Experts of a small language model.
Size: 8 layers, width 512, vocabulary 32000, 113M parameters.
Experts: 8 empty slots to pick, a shared expert of 320 neurons.
Below are experts of layer 4 (counted from 0) of a mixture-of-experts language model. Rows are named router (the router's row for the expert), gate (a neuron's input weights, with its number), up (a neuron's input weights, with its number) and show model dimensions 256-511. Each number is 128 + 32 x the weight over its row's rms, rounded and kept within 0 to 255. Numbers have three digits each.
After each expert's rows: a language model's description of what the expert responds to. This comes from a sample of Wikipedia text that the model never trained on.

# expert 24
router:107190120087149096138101058083113121089115140151085139118173116177164099102079101105121157158164129131110092100152177100152046146080119182161107189111103140091118176116122119153120089130108144097106115149119151123126166105172098161128166148110163146158058143171182118172123113126096229161164140061081141120176156087098109101139063114084178168148096080146201089124111130104112120174170100145090141092095126096153121124165099089154125112162118119082136132198091178148158121090108208133152093095089161115170103113125092139136096132159154104149139106096136121157130127132103168140102162166170133133133163089102108101084079071145158178104117115095135144102161157097154105122178134141169087144094083124147148158130126133122136115091149133119085132181127086160134114155137109
gate0:152113154140187133117118178195112077184138165145126118106073119088125140135148110169129131124187162097219121143163104089143172101108130140104195113149172073139181095102143147088127144121117131144120106147079129095159139103090099095152112174116051064147101141089156161150137087148143181123062111110108135151090136117141121100078211093131161198170134156153138154133195129124112062050143104144156071170099193088090133102127115082133165127152083149120171101099079177113153142107135152163141159161112226128144093209146150146180126098114084144115160096137109126088129070127059139101071150096117126107076152152113130180146131178139095173119130153107154112118147104193093061129078126138090091141136120159133140139127135118088112088098088109172106122164120123124098103162107112
up0:117089136163158109119092159143125103122123102137151155105145205151127126172102109072167139177144113177109133133139140096121118137091082101097138102151128107126156145104200203159166098126111169182055130161160145104121157140084146085155111072113151074158110159129162172158140093094101110117134115146109134144123211194158106147094124096143072074091121121135134152130163107099113091072129091129164073169116059100138120064168159138060179157127102133142127115106162138114153179048068123137105112178205140142097085115102099171171098073109160138147142148088148072122083121090107149119102144130120096147145107106153124110099128152157154158153096141125159171112143130124163212099110132123110117107050120118142158111151155131144108091112142098125105096118138147143134128135129143
It responds to: Table cell pipes. Pipe separators in general tables of episodes, results, discographies and awards, plus semicolons separating items in inline lists.

# expert 17
router:143099101167173189164082117106139124132150125114056141157133184151129165153174145189121091145123163160106181187105153168149160113127140124140101091074070094187157126080128123124131174116087150177111174179096156129111089154120137122143176125123083147139163049153087096133129106130102181074087092116137143094131119125206174148138114170111103132111202115113074138118079119130114131133142131158114119153164129113108133127124138122147156118141132163143149117107163139112066136167084109116113137168176069156125086120148163115159106076063119174076069134136124116138095150143115129097145091073096161075054112135110115177122134091081158071087142111102161184091166178171168135082116183111092059118090150152077156095150075148100089098119104107148177146164189193114144119122163202
gate0:111187127108099119110131166102128140148112080091120125144098088175101163140130099159122109114151160128114116103123170108076142132191140078190132128239155174095101124102118073137180127152085183133141216172131099175135132092170109102081182149170123050075061136133167201101157175122109153141165094149122152098100097043115109106145139117108052111105173108178129143147104138084140140113146151148139141084140139150111185098104143115105133109115144151017123147084104127143126140147100162142123151069151153156080156152094133170143132119125131118133120115104083116128102146109082179100158141109087081165117088144099075096108116160102108104137132082141126113114103152138112126155111157104121128109106141094117159118109081089137152171115180161120111119106143083158084098158139152
up0:147170154141118140145076121117114142187067060144197115145153155173140165135124133080120086151096136147143074162150118150186165057142147177144141101185082144177113128114104146112134086099134182085111107092144131124116121125135070104140125073137134073176156120078087083150113121197143102134153068130179163112107158099150083146099138157086153169143128154079113170153106179186091037102132102129116129138161091131127179166175119142109123070168157110125126092148097155129112158119110144122121140134124155181114130116105148042052156106161119131145139187126120118147099157099112080181093156112122139079078145128090123126146104127097142172132117094164168127130112091124186073144141133179083124120181115143112139141157115082161138095141106113142136137151068158136098129166075129
It responds to: Mid-word syllable pieces. Word-internal syllable fragments in technical, biological and foreign words, such as pseudo-bul-bar, rach-is, py-thon, ucci.

# expert 18
router:185062098121164174099102137173107132116124109140129103141141096149151135096123106141168069096147099106108093133151136092119073124185161189102155114172153104135140099028105112148116153132163070076088136150178081162141163090159160160111174175116122091111136131098166093132110157078172145166134119096124158120099130151084086125139111083162109131154116167148171155129127126174192068209144140112094110124158127127141134163181133127112104143110099095168140138172136159121171109108176167100168078134120120193114151134089094105153067099048192144166144131147120189153119122167074091189077138178105146120101141178099116163215107144094105105181109142100099110138094081111158155148100105104090147094165150181075084115125098139159157104141096145096130170123128117154081148113153115
gate0:083114072124092126129135127173122116086064148178208203135134174102114125136189160128168091128137134110118103143164059167122148125104123100154110115080121115077139182057153122138108121108157059165140136120098101183149153153127192051153080093124118106127072102119143165136175110108188178125113137133127164067120139182166125140084137112151162111147098068080133137083073172191116165135083117068136137141096202102177120157132124131128139123147104128116111146081155148118122157110141111110185066187137166089172145128103160102062119128136138093154130131150103116091141144153118176146113177176135100160141152157123104114185136154101079127203079140120146162174167159095141164141118138082139153124114093195074119159140124114160155175142098087136140086072152147150125123168159061
up0:220131157066180164104132097119129118166208076066073032122104106191163131141120143108064163110106139173162123095061154116173127142158147202131182153147154121128144101123086135103120121131123171108136137105153173087092141093091104181082164140124121123121144141127135071092105139153081112119191115149139071166103127083109095108172129077084082121107200158194131139162145113082121078088160190161107111137158083146083152067097098140121119132129131160197161125166105054108173104128113112126042140021150075184126111113182088144215084118106158138121105108099169123175133156126130135138098106106101147134098109105089127149056107124150116127067151127128093109109096090112140113140125124168117135124161146110158175100098172159129101115138102155116091133188093105140121146101108122
It responds to: Competitions and match terms. Nouns for competitions, seasons and results, such as Cup, Trophy, Championships, round, victory, season, War, election.

# expert 11
router:130099136140145168131090206078153110170186156090134129169148117114101135144150116114175127209104118101146182109133110150157191090150093109103169111099141102161123095157087118136101103189075122103171185102157071082072155064145136122148145071129147113047126184161080109110162109119165119090086167180095140171185130174067120152135127151194107124103074078072092150143172097184151153097134159052106142092159155108151150088070127172093139098103109118140132144149108131080143116137127070128097082092128063127168143124171099205100113076152154075139131117153113128131153128093083157135131116141175114074183147108127170116118159084095146096085183098071156114121139062124128166142138132139109119161107085141151158108102084087143131095098166101100113090150173155089127164064120129
gate0:142148199153165174100130138120142160143104182139144122154129189077154094120096155089097099176150138099137109149141128096044077104123148142114172095111167137140127138139115128083086140168115132087156134119182183171107096126140161149126077196155199057110143117142158157107089123083156125149134118083158119083188102186103180105162124074117155077091107109121102090168104106103112098165109138081114165135131110105112104131159084110095119194147094163147114125146182123151093135159124180107177173101133142112119131197155142092137113146148069122107204138103115097140055074185200160163154145068100075101134111097170088131123119145144157118144071181125110104122118124078154141111112042128131127173147090080104195130104111091126099127193179169149144195132170131088120117076088101
up0:133106109151116124177116119163116129160129097125136153127149062160096155138181083157165142135140123129117146069105123156203163111098134122092141148176133113092140133126116163186203158157197113135107095133074126112102128130125098129098165082187078123120139141124090136132142148154093165104117143128121158132126152071142108167122117153142093150146144132139223138138119096165136104119134137171149088138100154152107142138058195188173152091100145130106106098114123094099141114094115110148090105118074096131137139084084111111147084114120136050185072134145154145146157207073056119118077122136130133095133153167124117138135117131078100154094161075198142096159115123175144082122132138100132069102071152205167080145146148140095142109094097128115124027115108160143143129162147112
It responds to: Verb objects, common nouns. Object pronouns and common nouns after a verb or determiner in plot and career prose, such as him, them, care, life, role.

# expert 26
router:073164172151071175157116154179134136083123134209097113140169153104123175106142132091154117088129098117155138121106129197153132108180152122091142112091170120146121134170185139160062137145141146122122147150194162174097123169066093134100155128121172160111171129065127146073159166186154110164163193139152161146065169130119087081124081121140081103093135182137143088103151051175115111166139086184089153158109103173111103168116146113097171111152160135099103155113131117159087129123164116091138122172109122178100109151129109163168081078140076096129119123155091104090137140065114109137116129187182114131157080129169069110094115156185185105141166155136138150101161081127103097135114123097170077148189153092127179147156087100091077106132098134147190176141184135130170130080159174
gate0:138130096158125135092179112153191170123098103164120132110161124111120116131116145090106113152173072100107164171141090092198146158072129103123135180162093142097122072150160109118170128127092142106103131171155138082143109102115117150141127115123165166156148113093160113223170156173108134130100102147118116164106135107113178113160146196113148133143173143134106176173167060112105154161137131147108128173063121162108160147067123123156146171116087144129099168194113154124099106131086110114204096149143137111198106119099132093088127106088160233098109033173121139066082095131110110117159179144089101095125115171138166101113150125134093120110113091119150141100130172138146082142092177149135100123108141166135145056159088204143168100102087144130131184129127116171117099091140067
up0:163101098082065112114113127144071113087150125086146123123091149162112138119086074156093163134122143126131144144139142077106163122092099115148130144123165112112075134144120100140184156139121142137169092169179146127106131095172096132089108168140145148044116087119120091146177108159146126102161117159148101165155153140100147089133176132096124098158176118116170140114140178111067102097062150127128088124111080083136148137120096052118145130194117145098037161120140107091127054066128159109149105087090164143112171090118103121124130099134158215160082085151087163159152084102107177107150137117088152097097120115150150087120159101170087153115049099126108106086126158140118210217104140158166154147167130130105123055183175125115074161171137128117076103085099106139174130136089093
It responds to: Word-ending suffix pieces. Suffix and inner-word pieces completing words or foreign names, such as -ed, -ing, -ation, -n in Technische.

# expert 16
router:160108138142174163158116149155107135176152139130115127123170148093125112165132114135176190124106075110187127168112154084155125153122188172134166088172168142099101085068120104091166150110119121090111143126174181115103062155136195183190086177147085150146126066114079113117116135125164114086080156099086128132162090138155105165111154137167130118128087116100156087138083133125144121125092138123122161122136108076138142160157104151155198170108140082121191165188138116095190156110110183148105190108138143136162107118121136166105139122163102136152171067129185133104166133137156140129122105154133114169119155153155085110163119056153100070144114143131086092163113087137123152115194127099142180144130136106148114158148172109084208113106116115138161123129100105133115105114102121
gate0:161103124179202195117092143117148113081140104132155115093131084088145109108141118097084118137177067177171114088139108176120127144130090117197087159142177118118184105163091132111108157134176058070171157127113165146168150153078113111175149179170144166153087181186134103135090157115115189138146166134181115189102113151181115092134107096044098119140147141123130159088194043138137144123125124119077166134109126184179122135162087130128138112078121178217190150162187142117149106087107140147060081138070141136093151126177098073112154112097180076142099155107144196154181150091073121156160144125087102129132100118167154113137112084117117133150109163149154161143114156131093133189099116145169161097124145178119150116117161132148163197124143136100135103145075111123084090131110168
up0:119130120143123120076120114182123192000156183089139110080145156135125112125133099151119121198137074165159154109168095098099104106159071121133127123152141050154118134127176122170151163077107083112156144142117124113154084153139133150150127196095184141166117124118200109064146132113118175153082111129120124148132144168108069144172127153105169138123066105178131094117168053088062142126098148128098132108094138214165115130162132166155143097078156092163146163172134121141140142126123134162052110081091158151150126162078100112144094135116099137122087090145107164174109142171101084186092153123132190165072151092115118096135134047146123118143136152141093184117134123136096189105174149169129120110090182142100149125106118125159124150109126137138130137210180133083122140102104151
It responds to: Line breaks and headings. Line breaks ending list entries and table rows, plus == heading markers and section words like Personal, Career, Background.

# expert 13
router:160075174115070096122145119122168137093125137129124090169077110204140103140121137129173121175133088105178148084118137139097108148093105077086123126115111174133125138044139177198157158158143132162102140120134075155106115104138109102098101089129159134168114156105113124165166169097068097159107061126155172075089086081157153114150092099123151095169176170133121152141162109036159075100118102108081137087087188187144143114138113192123136116157127143114145145130086193097073104120118127138154095116117147141140160115128125108051123120124115163105087108088161127125086102125127148106096157110085146125123199179132171127178160080079116151097061161113163128091189127101137127141153111089181134121125181153186173159114096142162169171125187141078151126116122156178073092108122124
gate0:107152147160164134133118107129103161096124162135160150120104175104127130104154135111128167161123113120080156211133158101124115114145126085127081150148180105134130086127046070119164102140110095181102149151144168082151152180126119173136129137152153101113095142063119138170149103070129140146164102113110098151146151170134080130097116116174097163088093131083124146084119106129147085070114072108109084156190109078117109134105120092093134155119140117184111141148179131188113132111122149139144132132109136183068029178095111181153161112124117149130127118150062108110139139111114141138108135139187077096141135184172076121080084158101147143079090147101078113151128111171128135092114087098207188105172082149104101099157103110132108141056106150130188091109091107087119125103137097
up0:127080078112073137144140138140142099163130127107072109128109057089107176141117126129150090080111168129184142086137132139136120093127159122149176139147091103140114121107160107136099155097172136111157124129119047160119150052103084095076099107154137176130171107180169163089081164153153067069084139109094142132122114085108151095162149122072214073177160121170128131166135151197108176128099182141185200109097151080153135156143121133128158073159138121095156125133069149082115125098076142084120128175108099073156172100188163083106083184147178145126132142108149148151100132160151099153136109149088121136096119111101134128129148078147169124129135134193229132107158172130101114093146143134086086124089118094101173153129125103151096091181130143094079127158122137122139139153059165
It responds to: Indian name onsets. First capitalized piece of names in cast and credit lists, often Indian names or place names, such as Pas, Vas, Ma, Port.

# expert 15
router:124125131071085088157128092145122105095113098112089144142130068114134098156153107194109169148117156144186111114108117153095082136079115086059083078087140134092092164146176074185106115096085163161175170065146123117070096118161126098178133076115136181107059142084115154124204126116098145138150134095148126160081125170165108069114132141096135134151163155184141063138111159107082077120104073128110077161154084138082118180203138057134063169119122091138171126114150097115126097119138096141138098133118104119109160153117105145186179137136107170196139173112126129155072105158180163129139120132079178071166114171106078085104155158131155182087133086157088107156083108107129108139112127086150162113103185096186093162097071154150155107072065100120085138141109178148150091114180083
gate0:147092140109186095127137114138185123092125150127098094155099110098151117125147173129088078155104123145118119121118080075180132123145085069150108145095141137070188083176072122111222122125126103086149118103155150114120141147149167074114033095182116163079184168085119156151094118112144170133122159099130067121217136152142125130144139135163146131086156190095147149126111103129071136087061198090111137118123191120142103129168129085101111131072132145140134109108125162094085167102111115062132150160126141153104154121090125108117141125094124192135135146134192080142061151143132173147130091129124093120160129122172148092071146181132160148129114121165126107154098078156151116108098117176045160171103123137182142112064203090130127084112085114124121128093091141080144128097152099
up0:114093138152131105135087120146188103077105159119111076103080125116148122187138190108083077152126124129092149119104073106148126115093130129144137142131136103064200118173058145119185119104176071074118156121208128114127151084151144142120059092163126106096194139117119107155134098134136155133102163110112060144219095137100126135147146134170166127086146201079153097119112122155092133107098147123077125084152156139152153126150128136090142130052143151168074127123144134066078156082126141060188116125149163162107130093090100133133133133103115162148120187103153121113076136173155107099117054164064089111147162099201145177086154216141123117152136133177120092162127114125109132113085129171045156139126139114171093153086180105129192081112117130125154172106170184130164149088115146
It responds to: Location prepositions, word pieces. Prepositions after located, near or moved, e.g. province of, canton of, plus mid-word letter pieces in foreign names, such as Kolo-b-kov.

# expert 3
router:149139101154124073137163069089141120108131108104140144152144177178098119110149122114099153142085074135144149093134075080168193109117103135163125202138179124111128083121100138117128116121130116060099158127117115155123166167153204165188139125107197150137146153188109142104054133128113150106106128165146077112138168082146153129082135184114205135161097128194095111144094131122133107065085116082161123139087189157147094176104098118091124095122153166136147059181155109165148137119101154103123113123067112108124113096130080116150139159158082146173123146089158105092091177044112110084145099121142080164096134112101119066068167126132058164128182146185101139156149160107112086150101159136120107119074124150171138094108106087174117140095097108078091111126126046069119097127133148
gate0:168197111180109116134125110174070206136141118164193130117115157140105129196129170089113126128135129098095084162124074139173101129135149104144108089112110126131192183100171110110109154148116166142098127159153096137117149113122092060114132156176107099067124141095087051093127148105132161135112179128155091137173126113184140141162108146162080191140128177140106128165101089133139173156118101160180156169092106109139141200161020093111111151127084136126168164118094139142151103114162158113063144137098127167118151148054169177165110123173081088132182142125141094110126117097103097067146131090109130087189119178116106163133142141163130119099133146150151074108114167141139099141136170144107109101191123036119120164215080132127153131146149156078145120111093129022064144120099079
up0:157131149165128159129153142123166129140104018144134123093148064134118120093118079119144118113095121165140131123106155150100158179094113109110144174116105192141143149135148137141123106113092141131138098126155136168193118154137167142117121188089147087141108100173166114094101062163110146119150092129175128128159154151141128091117175137187040146145147098146121135069119177107092095117120160053174124230119158098131140081118212099109114102094135123132117131129119086141097140157114129166136087212128073157151142077208129117107137122128168083145095154148124056171153130137138062114116150095091143164135145187136090156136157154144072162150139114107137114154139158124130079115129107090151160126109140121155111101088103102075112104115115111062109084174133132148146181155129224
It responds to: Opening brackets and quotes. Opening parentheses, quotation marks and slashes, especially the slash opening an IPA pronunciation after a headword, e.g. Cardabiodon (/, "Breakin', NATAS/ATAS.

# expert 30
router:158121151098167084102136116128057129103081106070127168147165115156154098072147156121130161132139164111114127139151111127100157128124163125074134160115165158134075037104158129153126080154039166137081158104202141134107118130138144167130122141103179121140111163139173133152145049066086117133118117160093100182177097125111123142159152154122121196156103122184130093146120098081136206104109054148134159138140102105132162139132114101111122083124124110083118090146088150092153131093154134125163151076111165091126123074156141147195074134137101179130148149130106130107144113121132126132075217171113127065088119167109132125065113145154119129049093077171171143119154173081135121123178108136140085129129102149072118138119158080139178160120121146084120123156078180082101118160166067
gate0:124139098071155147171140114125203102112122126078097131110084105194173120112114101095108114130172122140153104172134206145151135151117190128138119136125113090133124099076190115191134190128135041088086139093097187107100134113111094145145147204187166116149148143154152128076167114143119177104136156145081155165120181088124101146133116137174167097127122128126057177167103127070129137197143080123132116184138069121156173125149127114106126108111123126161130150152109157086145104151130159175081113187155142083160148159108150141184077132148116093132133158140108125182115110114184110140082154151110107131135109092090097063131060124194129083136152108113129165116099164121042131127106168128157137123183085103132100137154135138144093129157106139167122110107153145123054151138192119
up0:098133124186136101185086119121019124162061142088132085148152116106088141104102164115098152088187155133112107163135074094093117194124135130172083167073144142089122132121077098119082126165125186181183115144126095105121087115120158156104145110119128101102156142103120104110130132155144079138111047086146143111121089186084144162208110130098118155148111124100087104060121093173130146120093180161110093063147141096147080100113150147156149110168105129114156141078173110142141136133133093118123142140162150134144129115096096131084168145114079102081149128108165154098139091159136160088097176078103115134098147129106092131104119107102103139148156113086119104132128068112118194133152163137141115109066127125065156118177130158150135164157205076087133135179139053137081120063115161
It responds to: Commas and clause punctuation. Commas, semicolons and combined ), or ", marks ending list items or clauses in prose and lists, e.g. Pacific, including.

# expert 31
router:126151128117149151096107143106181103154105156142168109110096195108083164166156183137152155177135136163097158129125147142177125172135125157147124130138113171177126149189132076146120183130144125131120133161170135084082123089181144141155057133151129088131089126132145162089148135111131140105141163136118127156119156145196079138117145146139152099165149186107178107150050138115121165155139130125155141197102078176132170110147153100111145106114150118078128125148090149134158137154174187166113128097135112096107107197112116077084159115119082146065161128138156148131125136093126087112106129192109202183161084137126141120171171150134103104142189133100086127109124126093087163089115174157149054163092168096121100131150178113132092126143133114188080126098100173086150197106131185
gate0:185065135118087124102105125117128172098145128139085124139098204170137175123154108067136065167143065134087117137141139088141105115170077120155094164143143094145062125109176083195158166147202133127092125171134150190195150124144181042099089125108140154133133139097102119153101152059091085174168171120124148135124106185110131110167122121118099110099143085147091141141088129119119164137151179152139090117148171127110134166097145101132133087127042122084131126122120111104179150153131140121092125110117146132187106149184162131101087158177159101136127131082158087095137151146118129114127075131104118181128075115078063120142175139151119132144095058151116118218116142134129152088102089124138138104088134146164132128124168144123163154057099139214120137133125083157136120113145122
up0:168119145142135141134129117156084151117165142165115116106110173169114163125157088108114094193094111124095080157152121119126137131170073115165117127114192117163066125094108118155140139145160117155094063179125147134180136148136137068096092177141138167118122124114138092118119145051094097195102136109104144108099073138107125083201161126170119120098124089159060137101130160139133145143211172156104090081156136132110120162117096110176079093124089116092153097133074155102152124131162150097079100118116130098138141172155161100149111160137142121124146188065151114118132140128068152115111065116146131158092074142107112114155162112128142156148085080126146126180089097123113205088129122134158106126111119124123111121104121147139154171071115128231139129120062083146115113058119138
It responds to: Counts and quantity words. Number words and quantifiers before nouns, such as two, several, each, second, and "age" in "Date of birth (age)".

# expert 22
router:122118163089140121142121092120108163090135154135093134152106154137093144180182068150118119132136178120147120186146087138088085153105109059139120118176123117077173158165135170170155136147149159184106095142086136147153093111072134081106106116090154165170148164124162089112142144166162092149143116118191143170156169117143172115125138099108089146133121069115100156132139197144143122079114104157088103132177144086120102094071140115143126123126098124102162104160148070212151075113115128133130131142073172160125152135126136150177119135131111041130203130149065185161077133119070121161112137130186115106115108091179129160061148098143091191126154069117102152135112142136125096126150143114109066163113112130125156081107169150096112102143148105161097162116123087112069148149107155
gate0:138130160188105153133075097170141132157100106173114176156142131100121125129089171160144136147116129193131160141151129153127159095090133126129177132150137121112104140143120123143056122129109128101164129103121135082113138082107156124114159162097060159083135146106126181140147050136218114065116168133126113167102128165059145162113102126139072195161158180109148059104157170083137150107159119147109093152150182156063170130087182165118079104120139169098086173106134137135099177154110135142079145142109202155201075147170134080108141136107083147157082122121141121142100102150141174122190119148128133135153057145166091163101132102113174113147113110102136064172103130104100163046149213127144181144153118125123072132106152098148162120172115184124090086136109119070077166123143106
up0:116139151077130133153146090121144178080096156130146142104134130107172173123178150138122176157140094112148193093114150104047169172132164138151116126114098171098139143174123135117163154166071157129102150112127146179121127180168080025147122101117172160115141129136126123108091207121095112185144110079135146144081124087154125149141126157115109131108134051131120128133135116139140171130072127071130157127123108121144078131125134129117125147091111041157140086059107100129182075101134090123143136138189122125096140087141123137138108063198113119095174156144155168160128137123089164106120094121094175155115164144079102130133108206127067152111166166116120168111051087160149156126141095127114114140178146179125123099156092087072095139136124142105171159074133153169122108163117136
It responds to: Table header pipes. Opening pipe of table header rows in sports and election tables, such as "| Club", "| Years"; also inner pieces of surnames.

# expert 23
router:144144112079171140078086158161146123158121154156133120088129078133187109156091080180121181110126125113100102084114177114173118197121114157113105135170092115123119110174169095104111208112178169130142085122184098155130096101142129090104092110149106101131100172115188140175115107122180119126145111107108140148114066097163194088134111087136147083131155150130177090158119096078110108087091133185204131202089127117080119128146103130133094151136118142119168147102096130090132083161105132148145140146142162132129127128092138098093074126110114136103149123141069124095181129137093176138147175105125156143144118131156152130188122126087153115195167156151139099139089131127167206157140150133072148153145141099152119081113157160147115100126079167118172104163075071125131151162088070
gate0:135089109146127135147158163080187125164130118103193093054092081100084141100149120193088146142048194124098115067137123138127103128130113083166113094156126136058147116129115116164116132124189204121115190080104088122130148171106112143060187149175134142205109157141086114190142126091100122120166130145204152099113098118163097162107119098167130154145128143090112168078113146147124183054133139209092057198172198161095173194131131119131159155102127162097085099177200130137094139099137111081116160122090176146168123117104136145157105090098179120151089137154137136164059130090101148116117078086111137113136157221131116120174119139081156151173123186150116098158170123112136181168136115140196109114094147211080111144094146146126157128108137136109093135139119118127076147158137106
up0:094085155182130118179180125074148116150139130135176147065058059080083173104111131179080117147071166137082118063148113129133104145178104080136118136150099120123133108100142163145097143112171144099110180125100094136114172137141107102071143165130119145145123134175068102126124164093080121100183120127169130070159106151191101118127122115161127172154110164073121127091133154163140168050115111231105098186158171175111129184150153086150147096115133164122099115191179162139114122139086115082120154122113178126152137089095121170143124134077154164186128152140167173145078155133080149122110097110073132111147141204086113133163195127095136158157138153150103148096174139111155190172132111132165093087100152189079103124069159140125154134084183082096077109136095150125074155152094124
It responds to: Digits, years, compass words. Digits, years and direction words in tables, infoboxes and coordinates, such as 2013, 15,358, South, North, First Division.

# expert 8
router:100143090134158105136088112156108136147133088087113085147063134086138130112168170087088137099128082120147090126104125077115143171118150108182140155143165115077150174142113150169132104107193121123062090141129090151125160179099059105138099093148104129133101100094141086147170120121094098117108124072132179108122128121092124156058154134118193148149105100176211159122115100153126146156091166135151147132145063166124184106108113127130122078187122141114102147170185164110160140139109113064092101140099069097066162181156142138131136137123192150178153162081141210164091139087153071094127123127125096178091136065165142106155157155136098166153144186124107147174105163106111127140138109179175115087125101140112139152095114044144165117153137109108165148157131102169179131110119109
gate0:056145100143092149113102168151155108144107133154110106107117126148099134161150154169169141132106110125116108201117086170137140131069165199165094113128142063186138171147107129110144150119154110135125098145089113160099098106079122162081107112127151126133158101152131134118148152102121099084181201130159122108070146096086087100131116147158125168188164148109115115139076108086100124125135110069125176140142132165150162202112148163162156144178169091108155104145089097130205081129134124181116132143134139177081150129093186157127055103106172106144202063151105212161104132148108126128129162062143033146062116119056122139110088139169092117165040160143105169155074164086131121146110142174136086126151170119129112153106132115106137098093133106132134133094113081149090108092089102
up0:136144187101155107168215074088119121161150071115111182194117129083143135105104114087114131174137119102149110102208144167113103113126138080084152109075139166139090109075114070155115114088057150119165124154174190106151121147154123131133138121167126120115080131091106114094157137158190154176119069133113103126202136099139129143117174128133116121095104137135125145138153138076240182160101115187153101087094127139149119062136173160108067099108135156186139127102139133118076170159145121077087145093093143094162095134174099091160161112164107139124070130136186076090164146090122158152160156180098212131138125117160118142102105094114136161114151087118137089128194161157117100123161130126121140147111104113131136087128096112167149150153105148098171111187122146113157205177140103
It responds to: Prepositions, credit fields. Prepositions like in, of, for, by, and list-item dashes before credit fields, such as Genre, Producer(s), Released, Starring, in album and film entries.

# expert 28
router:084126085087174096117135175080126126079108089095174121122190114128125131162118133082113129118088127085086110086075113146121142162098080169175075183119175150141058152128195125078120150152137086153050062118126198170098196126194135127115107174126107059156084135070190149150112181183128123109075146133101132113116122127124073149149092111110107144185150162151152149136154126131164092145153094118122096100158159117154123152177110140163137132135082118124149167072094074087102110141163145119100088104120095117121141137085127119130171136141176103144118170081199147090104141098118132126156082166129126119090099092052125076122145175173126143088115185146115120170097139215059148146136116162150147183125121117070115123088125168118165152152158101084126072128112111084052098120111145
gate0:096165098113056124129143211097155100156123124159142181145138112106132145153109080113158160106165141121142090167145173159075137130153120174165127115091111109128137137141147128112135077114114118081054098043124098195095114137170185087140164078129158133145158122163172142039114080118133171084141123113108133167126138104130155130115176179142143063106087140176148121134150091083127116055122142159129110186155093168109168172142106147167079181123157141105189088141150132147088134088065120111152138144111082180167180109081107202168117159102123113127129127159171082124147176113122132123047133121131117125136195085123161168059134131117134075047136157105162107153117144190066178146097090109123097080127090117111118128133115106087114149135101096106116130129114172145136130137164123
up0:141153103135028133132150211137182098133131133162124169116159104110168149126099114132136166093113131115116078160116141102122154110172142124165112101100081087150142101156174122137119101127143097069068122076095114159119142102180147101074156066104125153143139160179195121091117114134123132094130101128130146152170191104168126155146141125088123055127135097149133139164123141082166145051141139159136098174148118161088153207153099131159105128130189143110215108112179124121052119105095110106163142158141074201146178132108131190162085168119104104140148113123162074139153158083095150160087155145127101115148179108128155193127126109121128107070135174112159087119110138197051148156058136122108102073175105144093114102109128118110134111192084091113156129155074193142113109139152123
It responds to: Table numbers and colons. Numbers and blank cells in stats and scoreboard tables, plus colons after infobox labels like Coordinates or Clade.

# expert 10
router:125157166113065075168165128094163104130144080119103140128149096125080137116163143142099093148152127150139163094126107172148152135130174131083138128121113142126126093170109171128093119146192152099085162158105077142135096141165090125136177084133089065153140142104104158121148179129103117107116074182112125132117105111126172177095118165115075094142195110091100161144151152070179119155118171106151144100169147159129181177079097136136183147112169177079164169085082131105156081114065141142153110085189196138106162092139158088112158185126128142150066088165102117161127104151164137200077149088134138123161137177118154094159182152135140164090114135103139123096161137108082094073163162107182161156123164151083152108106100121123150129161092108082132132085123090125107108163091096
gate0:127126119075135089142117131150100091109165063119140136149086118156070151134084127148126160162103216102094162084137108145084108093141094088062200079175243158115077131183061183129088079127122124128179138142096120151106117082123154156133133092068092099098115169122104150113177054136145153090166109145079098100090173117149194086119143128131086125126107130108115071114106096125166105150113155128185110162161107167186121117122155163156185116149107155144172092136078145137180119132119072137154086166160163154162143118161118142142087098156145082045187124138130122150139141184178158196207207105086151157113077146136088137126104169129090147164132115147111112111097108123153094172133148159093170168107130115086156072114124104149172130081148060084154128116113191133150099108119128
up0:146149206151091155158119113094122139118076220115139097107162133153139115162162163109143110106176089173140115119135123139165189144112162112168090151096053163145153100115194090110156151173080140181097127138164117123105152142122094126144177152132153115147117145132173093155129184095147116122091159113142170166132073070158073141116080150128196185118188114140161170111170132178123101152167131123114182114168128121051120147117110096128040159137128143134134177114161088147133148165138156123122185095123069093090101111139143132132155118125102129168100152097115164042108119100062109052095087156119120137137147090087136113131137080113167131075118099099129163152197155120116150125128118097143107095114079134149152158116114112085073154187124178160076169140089052138099115131110115
It responds to: Name-start capital pieces. Capitalized opening pieces of foreign names such as Al, El, Ka, Bo; also infobox dashes before Municipality or Arrondissement.

# expert 29
router:146123154153098097155084132128144112159099121132174188125146121085157138079099161128161116148161134198091142085140061105112160162083178116074157138140107170096079127141143176123150114154105113144098089074202166126179159147145153178154088131142074133122156089121155138159190082117117122134162145105055136117152116098145139119121128198114121123130064108212177110140095086103129203113108162110176153162155124138085159130105130079115141132082106074104151082147098171088090105083121118195170210133140109077162146150185112140130098137109120147122122135129082099134190173099110142129163129062096125102125186087158191134118144077133125159153086137188161146139094087107126124126141121082127180138085126200164132154124162092153164106155104155162097098131072150092159152120116115
gate0:127129092106066140081134158063109128096098159150071119130093121123124173141100134161175090083089159119118145118126128152109155101121129130136119151171110160096164060136113168154144167044137093172134136122114105121140079143161127151159083096127140125084112179138101173123117166124199128151100199195115132060154185115066073094150077117080112084105129174157074092129174132150136161176139130102139060159171128191127038119154183134145166166144181085102157136076083139133135121118144161143121142145143173105107095098137119140158101103096089151136132107136147129152123138089127129192126163092148139136156137141141115142060163113065163180061080106120124074129119163175085094142170147089198127131145082200145082122141152145029141175115143119067123088159141131093156120116110138
up0:141133080080114130147137147192145096115117120119119163160143122164171174160133095153111123155134091171121089102122170101101097132086131152109162123119119152131191153178062136115176116127142176151126140102129109130187135069187121155152184130070126162150115156169131145146113142136141154125125118119104129116110169094148138170095059111139127047121157157096131133153144103114174130214173121157062145161130127095139130120184132099138057137138103157179119163107173156124128059109133111165125136110148175049116132191106099137157097093136133114165143129006106137087124120072138168170082127158092120105122106124099136144145100142069142194137076083142109196132137096101117164126186101139058105170118088140163135160106140158104162167078102136096092174174114094134116142165137207
It responds to: Sentence-ending punctuation. Periods, commas and line breaks closing clauses, and year-plus-comma tokens after dates, such as 2017, and ")." endings.